{"experts_per_token": 8, "moe_layers": [2, 3, 4, 5, 6, 7, 8, 9, 10, 11, 12, 13, 14, 15, 16, 17, 18], "balance_bias": true, "init_std_router": 0.0159, "lr_router": 0.00143, "n_head": 2, "n_kv_head": 1, "norm_place": "pre", "rope_fraction": 1.0, "tie_embeddings": false, "init": "normal", "optimizer": "muon_variant", "schedule": "cos"}
Below are experts of layer 15 (counted from 0) of a mixture-of-experts language model. Rows are named gate (a neuron's input weights, with its number), up (a neuron's input weights, with its number) and show model dimensions 0-63. Each number is 128 + 32 x the weight over its row's rms, rounded and kept within 0 to 255.
Before each expert's rows: a language model's description of what the expert responds to; "mostly gets" lists some tokens that are sent to it at least half of the time. This comes from a sample of Wikipedia text that the model never trained on.

# expert 16
Description: Verb stem pieces. Stems of verbs or nouns before endings like -ing, -ed, -er, e.g. t-ack-led, vol-unte-ers, look-ing, Fl-ood-ing, landsc-ap-e.
mostly gets: " track", " fac", " pass", "ress", " miss", " sett"
gate0 [119 145 148 168  96 155  90  54  80 136 143 123  88 169  98 177  78 167 203 161 121  96 191 160 131 137 135  80  93 142 118 126 210 127 157 114 115  47 134 102 123  71 110 172 103 118 172 139 127 105 113  71  96 142 134 123  80 118 153 184 153 144  96 140]
up0 [ 71 110 140 119  92 160 114 163  80 169  79 117 132 122  99 101 134 122 183 140 103 119 142  75 180 131 105 111  61  42 155 128 143 173 103 148 142 109 119 143 123 132 159 165 139 163 163 146 114 188  92  91 133 160 141  98 157 134 123  96  85 119 115 125]

# expert 45
Description: Capitalized word-start fragments. Opening pieces of proper nouns and prefixes, often capitalized, such as Pro, Cal, pre, Se, U, Pas.
mostly gets: " U", " pro", " pre", " Pro", " Se", " Sy"
gate0 [138  71 139 144 169 149 124 116 177  51 122 131  73 105 111 147 124 110 148 133  54  61 178 142 144 159  99 128 107 147 172  89 132 155 130  90 108 140 168 146 133 115 143  69 108 124 148 155 127 104 138 128 161 193 138 114 123 129 143 179 133 184  87  93]
up0 [ 83 150 109 148 147 140 154  79 158 150  80  91 136 107 118 168 113 203  95 172 187 140  91  82 131 129 186 161 111 113 111 125 126 143 161 150 161  99 119 139  85 101 118 121 125 107 101 121 152  77 105 167 146 135 133 190 105 122  97 127 117 159  93 146]

# expert 29
Description: Personal name starts. First piece of given names or surnames, often capital letters or short stems: G, Mc, Mac, Matt, Peter, Tam.
mostly gets: " Mc", " Pet", " Mac", " Gra", " Whit", " Matt"
gate0 [117 122 110 133 175 177 107 174 169  60 105 107 133 145 120  97  97 108  78  56 120  88 137 164 102  43 189 119 119 113 202 129 115 169 135 125 182 156 122 171 146 156 187 112 155  94 124  76  93 151  93 123 169 134 158 165  94  54 139 154  88 144 124 142]
up0 [119 159 117 106  84  86 166 119 143  70 124 116 122 128 141 143  72 148 183 108 164  78 173 116 137  94 153 145  54 145 145 188  32 133 166 159 134 147  87 116 168 120 103 111  82  80 158  93 119 102 119 152 157  94 154  91 117 117 101  92 139 141 140 137]

# expert 33
Description: Titles and names in lists. Titles and first names before a personal name, plus table pipes before names, such as Professor, Minister, John, Saint, by:.
mostly gets: " Saint", " William", " Genus:", " Mike", " by:", " John"
gate0 [130 108 134 103 154 116 165 123 138 134 158 187 120  90 146 124  93 178 124 114 140 127 112 136 125 118 157  74 162 116 150 108 123 131 157 132 130 115 133 172 102  90 186 111 151 183 192 178 109 133 116  73 123 111 135 187 146 125  92 143 156  88 176 133]
up0 [135  95 113 140 121 149 180 134 115  99 117 106 147 158  96 173 132 110 128  94  95 203 140 135 175  98 166 126 103 195 117 137  79 130 172 161 155 123 173 143 111 126 145 149 128 132 163 184 118 134 120  55 141 136  59 155 164  74  96 188 176 150 214 120]

# expert 32
Description: Given names. Western first names, usually right before a surname in cast lists, tables and credits, such as John, David, Robert, Charles.
mostly gets: " John", " William", " J.", " Robert", " Richard", " La"
gate0 [132 131 125 102 192 188 177 153 168 121  96  84 123 134  82 170 100 119 122 130 105 134 152  41  96 129 200 112  36 122  85 147 103 117 164 101 110 137 177  73 132 163 125  61 162  80  64 127 156 146 106 130 141 143 140 136 114  96 192 105 163 118 120  93]
up0 [142 132 137 143  97 122 122  84 114 164 152  92  73  82 174  66 125  90 129 138 101 121  68 184 155 113 120 122  90 118 158 206 120  86  99 121 155 102 110 138 151 187  37 175 138 133 143 115 122 150 200 127 119 164 163 151 168 127 153 138 156  87  19 120]

# expert 52
Description: Capitalized foreign name starts. Capital initial letters or pieces starting foreign names and words, e.g. Kh, Kar, K-ock, U-g-urcan, Arm-enia, accented bytes.
mostly gets: " Kh", " Kar", " K", " N", " Min", " Sy"
gate3 [115 102 139  97 141 135 171 112 149 135 124 128 100  72  90 138 123 146 145 151 172 100 134 132  61 101 146 117  71 134 194  95 116  94 114 139 105 155 119 121 188 144 203  70 131 150 108 131 131 119 119 102 106 140 194 124  80 130 138 117  93 163 123 117]
up3 [ 91 134 129 163 120 125 121 179 143  88 123  84 135 108 117  92 124 185  90 173 154 165 105 101  58  92 173 121 115 142  99  99 141 119 181 130  96 122 154 179 132 158 106 104 137 169 108 112 126 162 153 106 163 138 106 100 150 137 149  91 141 111 192 162]